Weights of a small mixture-of-experts language model, trained from scratch on English Wikipedia.
Experts: 32 SwiGLU neurons an expert, 6 picks a token.
Training: 487M tokens, 3716 steps.
Below are experts of layer 8 (counted from 0) of a mixture-of-experts language model. Rows are named router (the router's row for the expert), down (a neuron's output weights, with its number) and show model dimensions 0-159. Each number is 128 + 32 x the weight over its row's rms, rounded and kept within 0 to 255. Numbers have three digits each.
Before each expert's rows: a language model's description of what the expert responds to. This comes from a sample of Wikipedia text that the model never trained on.

# expert 36
It responds to: Last word of titles of competitions, charts, places and people, often in lists or tables, such as FA Cup, Albums, Chronicle.
router:137089240118075179135095148137094157118059134145176148142116119154135102096124159126148161129155113068142114109140155099145115119100134155133137115117158171122148160156113103119088169119146145137139178147141119004099102123118167125107148142069135160173150157095120168151150113140058086118116097162159101199094158109129196178110135135150161180170145138099119111142113121172173125126183124144144175094128093114114139176143101138076138089165104079146134166126058183134103123071139154
down0:142095119102089097108150081099142152057161172138147133144113119143157183111089161129139124193159172085108092142142118114104083098103157144175131141147149174117080133143132100195124122122176125137098113108135119115145134076125109077127171068128065120131167105128074118135088110131122060143151135159105139076125129172119161150119102123163170168132182095058057069132156211214136168113171142096145196115114116073124077112160155142113124138137123149116178074120143103144107152120072144
down1:161103172125140139107118140141094163144108168168112153126156211157179128123115117165139116158081157092151079124114167106183161142123090133223091090074170116105117136075128084133129157168101130143135121105187162096135197155180121131136135148100120085116137178115161141129157094102090152140139162108178129170152099129191177147101158131079105179097132135130172105117131188116176164167171161069121127118190148126113100210135139071118135056171134141110142155135092159176127153141120151
down2:134158117154190211147102136155198180146132073079127109144107095149153061150134105186134113098162152122110143155153145062175168186114143119150138103096104104152114135202123166113207147133098139086071167172131156111120146169122131164151116186106147114133135123122159113099187122173182135167132075158138130057152153094079095066103140119124166105104112076109098176173128141095160067178120145093146149143141132084131142113127102127154145137132139139170113171137169126176139096136107084
down3:067117125134141213122100123145085102096141101184130152079151170097185047116185151139100130087093117141131145127087122119156101142106155147145151119131133122116121119161197068102136095160139104107108169138140121147137152095148200143120134163110091166111114159110108157140143114137086088137110135043091138161099147107121130156099080172094126139149079137197117160100207135103174084165087110056127130126130087109104097127080120129163198121144076158084138107070100118148202104117129147
down4:232127152077145129125137148103114188111103174105130066145077104129145167104156194111151082154175114090069127102138118070100103089078133074157163102135161088111095166175090167133117107172097136140110124069096137101142151120090115094148176183158146096116152134106090100122109088178141122154146074115118144160147141161079108100096104152157148148197168169082080129167153128121140131113092155125109175112114104121102063148168103081080123076152173137117166115118154127153116105156121183
down5:146104123071173166098174123090102122163163101122123188113091149112096168110180125126127145146173090127148115123143127074140110215148139174135164122115129189152113167125132103137133135144155188130092135141173175162176149155086184117142127096127150117115128117101123198110069147118136162127065056137063141121150124160175178092073115086114180129195156125123094124117100117105106110152077132115112162115153094159098137107142124081149176164135153149208162084214136100073148124105118134
down6:179106135105138092113076078121157144154158142136079132136112153074121097067131160081067084085135150121106131121164175169083126173128189127155192171144128105123119112086113140117101098117174146119118151148128125131176102110128111149057094142117172145210096063115130150083114142131149184212091103143077151119096133140141069061124156124086160176127135102120178168120135150148107107143117108188116134115132142106161118111186142181105139161153114085143137124085149159159156089147198189
down7:148135136150152122102114150067100118127132113152098171087160108121111148110136152153112110076086147153136171167127130174118167169109120146125110070153152123134120160132218074109080151154154186105075060127105142190141120151162069120095120127151208137136150099130105096190181139161122104153169116181124186082113089101137124119099081191148148114099086122120163142135082155092132052083066134178137097123095118112100174098127126122092136122187135169142116082118063114183119121159155108
down8:099105155091179189118112140121116141063142124131133117130100115150140121132122114174149109089157120112104138112110067106072122170110127073102092176119175093148094151181145156077149177117153116075159071152109137185071141102089150127115153078130102107163100066102144081126146118184200131186148155129162134121165113124090105064129159137088142144171135051069125130115081073105091131199140106110137126095090185127144182112098127118148134160093166159144147160088161147179118117111119070
down9:096103115088147090130069091058076130114139158131162148099093108105083150138156132164124164131082114137186014135161156153150190211135152126170117095125083087133100128152138113128110116142141134115131086195104158110103161161142068124120126088078119139141116114163085147088088116097159133112136133156145206096147097145101088106154060160133134137126188158116149126119156152089140172175093085118123144076152118135131148186164092101124113129138108071161191126157149148152130194086123133
down10:160144148123133125117130139100139121067143138136096128129101152060195160082127107160129081145109096140172085064131131151116122182102140154118121076146051120162083143126130100072076109118101123114108058188084110156085146123126118107033107143132096043076089146104113140059122146098097118107139143129100187157160169108120115142123130165146146159081136139132087105142097064093106141111098077108150149149137130117151129121084131129156124160136162217156142188140165154159120152075156079
down11:137150137149172138145100088118177182102110090155108191132162189117178084120140152103180156119164166106104125143140091142095129126106093098123154155102152089127131136119133105149177063192093205149099184099127161150165155169120147163116184146165183115084162148116091103175132114034130165141163108116116132109106110149143164189110092133159144145145088158156122063131092143151136122140116125170098143108074126129088100156118154138139089116115055162170242139132112122177099120132129120
down12:149099068077162052128108140082141155074165102064107117128114066133160212134096082155180140157090137123120106089175160152133140121153166114171150137125130126180083148085131114137058144119117156139152082162095150213157217093125093126124185139135128135098178107138138089153131151105162108166161134176121129129138189152135114135122065164077120140066153136127112158157203171172097138139131125125151156078099106162158105099134131129192151125124104152152145150126142182117114120130126116
down13:182078126066095127129123105156126165074143107081113175111121098129075116097088145133133130120143120174123181139169102109097118133129157167090112162161093128122097096123121175136101130132118116057097167189106139153173146158124092086086091154117149090139193153154141110135138161101181126143062160093125157118186093109180120125080110124135124086183112105122144118091116171082092083063163210094102121179149150155170144142107130157135115083103171139181054089137139112067107137192138125
down14:140136146149170104146152149142092132173126112133138097098054111134155109150087149149115136136074103143102171055144124149101095093073081118143084091100183120113074118144151140123139133057106142122122104143146215138132121142076098122149103118137099141148143120139126104153143141113173139138174141148145163158122129106111176136099189140047142100160200140102150123153090155146107149138181155175103111121176192138148181124101097126123158114176113113125091080167160161130162246211165114
down15:095119038185090086126155155118130121118149149156137172113152098108126120146141131109174064088133087149144130077075123193101108093111164086125100108137082187168117172152138157108093168121104166065138084165124094121118143131084121118150194111117118092073105120074139083165169172077087108134094121155136130147134123133104109163092147158121043143110071152083149136141119151076119108119073091166177188121119099121124149143107192155106156177125140129149152156112098188076183122117143129
down16:156116109123161249134136133086146171129121094063165066140143134074074142135144147134105092109163077102130148124135168132143097162121120108121167160135087126170113147121118096128123120191156125098066146085122192130101069111117147117095112136104124128187161163107129115132109174190130153075096118151175144089111098107117085143100157121110128090054116122131089102153086152112129074229144120104148088104107114087140190105086166158089167113121158150116130176121110149117114176168075129
down17:172120150164143128087132124080083177113140082157143172162120098088139137139142124103123154117115143069126108184133083113132196082105090126116129134090157160132121101095067112138188113101184168129084123114138095086117114155138097107128123125196154141176106148132105169128106118136167150137113141154075085173062091147131132140076164106123121051085155112161145130144147119146141068165181077157162094129124128061186133138118100143067083079066092165152159097115175106185082096117180140
down18:134125186150101157142088094108151094162097140138120132097150160118066137161063092066137135100083132133152088146139123078100060181104140152156148161118149113120154065164071134116096157134125113083163126172156120117118155129156143106115130169153073167104186191149123062094100149132085090092103132091131109120185166128118106101156115102094108171118179143068221096106127126122102142147093117156098092135120174142137103088112157112097131153093107107120099110126131151104194121036191168
down19:104172091095088147098188141124127140082136166136097075155057135108157148202132152091136108106163128095159049149136132094085115140092123156147132141115109140119111102127105139162111179076174127147143103138170084113134060171136149148114152162150080156115165132108174133106134188119151061080172131150152110144119089101112146105074135108058106162141147115132115108117113183101089134089090166195133156127114118136092191117096161157113123133135135116189101188120187127142183104140143034
down20:168135132183153080167120085136108131089095132128078161078101122099058099169097130128130144121131107109156100146109180169094107111107127112135140108174172043122104084129110146136220132104134170085087136103081196118096085090132132146142167128114110146119109195116130144092170094133035112129164135176089157094146181099126120125113129112053109136135138122150100172091153066164141153136127079102145167158187144145058108112084174157167082146119121140144093118177122104125135169140140138
down21:128110153153119087179140109148116162149124105150099155118161129149099099069115107147112093132161132151229098115097114214077090154105130145111166182129166072121173127113120117113147118161113096129122171146120159163116121138096119080119111084149090162183138149175103084095102161088082130128134118164180123115105150165149163094146154174111091101139104118150178095133168171163149133184125112148085140153223185153076153065122117118137132164117092121132096073086082145163156206177137144
down22:156148132167136130175162063080157131106085134142181149155132159099088097148087130187124169169150118089184095109156184116171122136140152197113209088086135107131159116200110116096162123063096149143080121117080164073144102138108140144127133149147154110203143157137122082164122184080164096110121136155094093151107102091134107097102126152138089091130059111117137170161133120132152123169174169116110137126102130126115111135202149111178121118178157147082178123105134194143153151126066156
down23:186132134116104087121170157129120164083119112126127165166069111047095077146129090134165145141157144097144129180135094145050146096059149142183198122122154135085191114171122146096142100144125133096130154171076136106128105145106157154104170131107113137189111099148141135107152127118148127083108080162110168115127087129150113118093139125120104103125118114132216130195104138087137147133095119089167102099145161129122154085015189188137141083178129152134109128165107168187101148103138118
down24:147183157096140147138134112176130177095132148169145144143073131141181126156166067158093048069202140139110116106114149065073135193112156112186177151123097109097128112119185128129143116144105125137100164171182118090146090151099112131113136088152139073108127152129174141158137100143135079127114125105158122092160118126118130130163097088168111153136102145167137155114160169143157060100151122128064145098176149128129091037125166126099061115135064068146106096100120116177166162096103159
down25:139131198105124129149156058092084103134093119111117120179146157162134069124181141114113118133139135156136151160134164087127162111149182134175110088168161123158070085091129132122122112138128106061092128208127114202118129139105133097067137113124085108146105133105100148142133139106123150109049127128109113116117109096110176149112102146160109135150088163152182090096229135075113121131074128232121115160160138145137190174076057132151119141165170140115127118127109110113170182137131087
down26:101131150128152118160116173110117182163157108119165089156113188118124167129139087160097116140117111095127183094134118082117167147135108185112120128119116124159127131094115158085174059065109104145167115111134106046123133143154096133108047093026146103121078133087164103162139137106150106114104121128112104160145107151119161120098137120176180125173088094152087083111107086161124127140141129089197052197155123135102104128120152077072084059131163146153064161102155141116102125120156176
down27:098114186160104128133101205117117105153075104142137165133120124126073144110097116100091099111115187115168160097208137196138103142053125161128140143094117133099110156130088175081112126085111165116152126145155077076086148147134111190140098075132176128144133142107136101055141078093141131119110144101142136105123136120176180104098168167141119112155131114167185082161159126134127161143117122144133130089147174118123221160106134101167103068145161165109154085191150079081070121149154166
down28:146136153110132079123154187084121079164141162128109146140132152118081149143210143145095099153148158104105203073166137203153154131108097148093137160114134087131089119077133120155122079113157094169146113106177095101126179053103099129148158113142142157145109081162119148119128099079132149125150131128158098131112076153163123136196103122130175092117169140107062134132154161093130154114093089083169089069191142159159092154101127079096143079140132098127225124189123158113148122112163087
down29:057134159140102221167113090109149077157148107115133180190138181122159098120129124103161090104101138128124161113093137114133073117089131187147156145067095145143139145130121075078155142122140154155117172191149137055129152132107125126145130126041080187148126128113142121153114085097111166159090126096109102096123120149147088205185123190071086108099101150150163089078118122168156126151108119142115211152118129145156142123145071097122154180115104131067112124145097088139140163122135102
down30:129138079152161167141078151126112112092137121148141139068148120094048143133089193044134124153115162097131112135141132098105080146108075192103143111105174124144126142169124102120109156098122138120107112185125140141100163118134055079112162143100113171082158116139184140086149110144130094176129075157061102162141194159117108120147079166083164108165150065133155134139188137158168058190072109104157107125122105132115095120178147111143176190125147147100112062141120135140131131088084127
down31:136121135131113142155054184191116159132088121161100150072174130140127054168188104124110099118172130143128104144181112123136169105163105130059179113083135086120104175167137090121205117112070096088139148119107181114096113154167131105163089094103092122071116141109094155166191113111170141132139084105187116142076121103081112182150127094195167178138129114172136124123172114126124142162154111112094102134134136111100103129083118091147145081161083123075145149147109111122156121177100201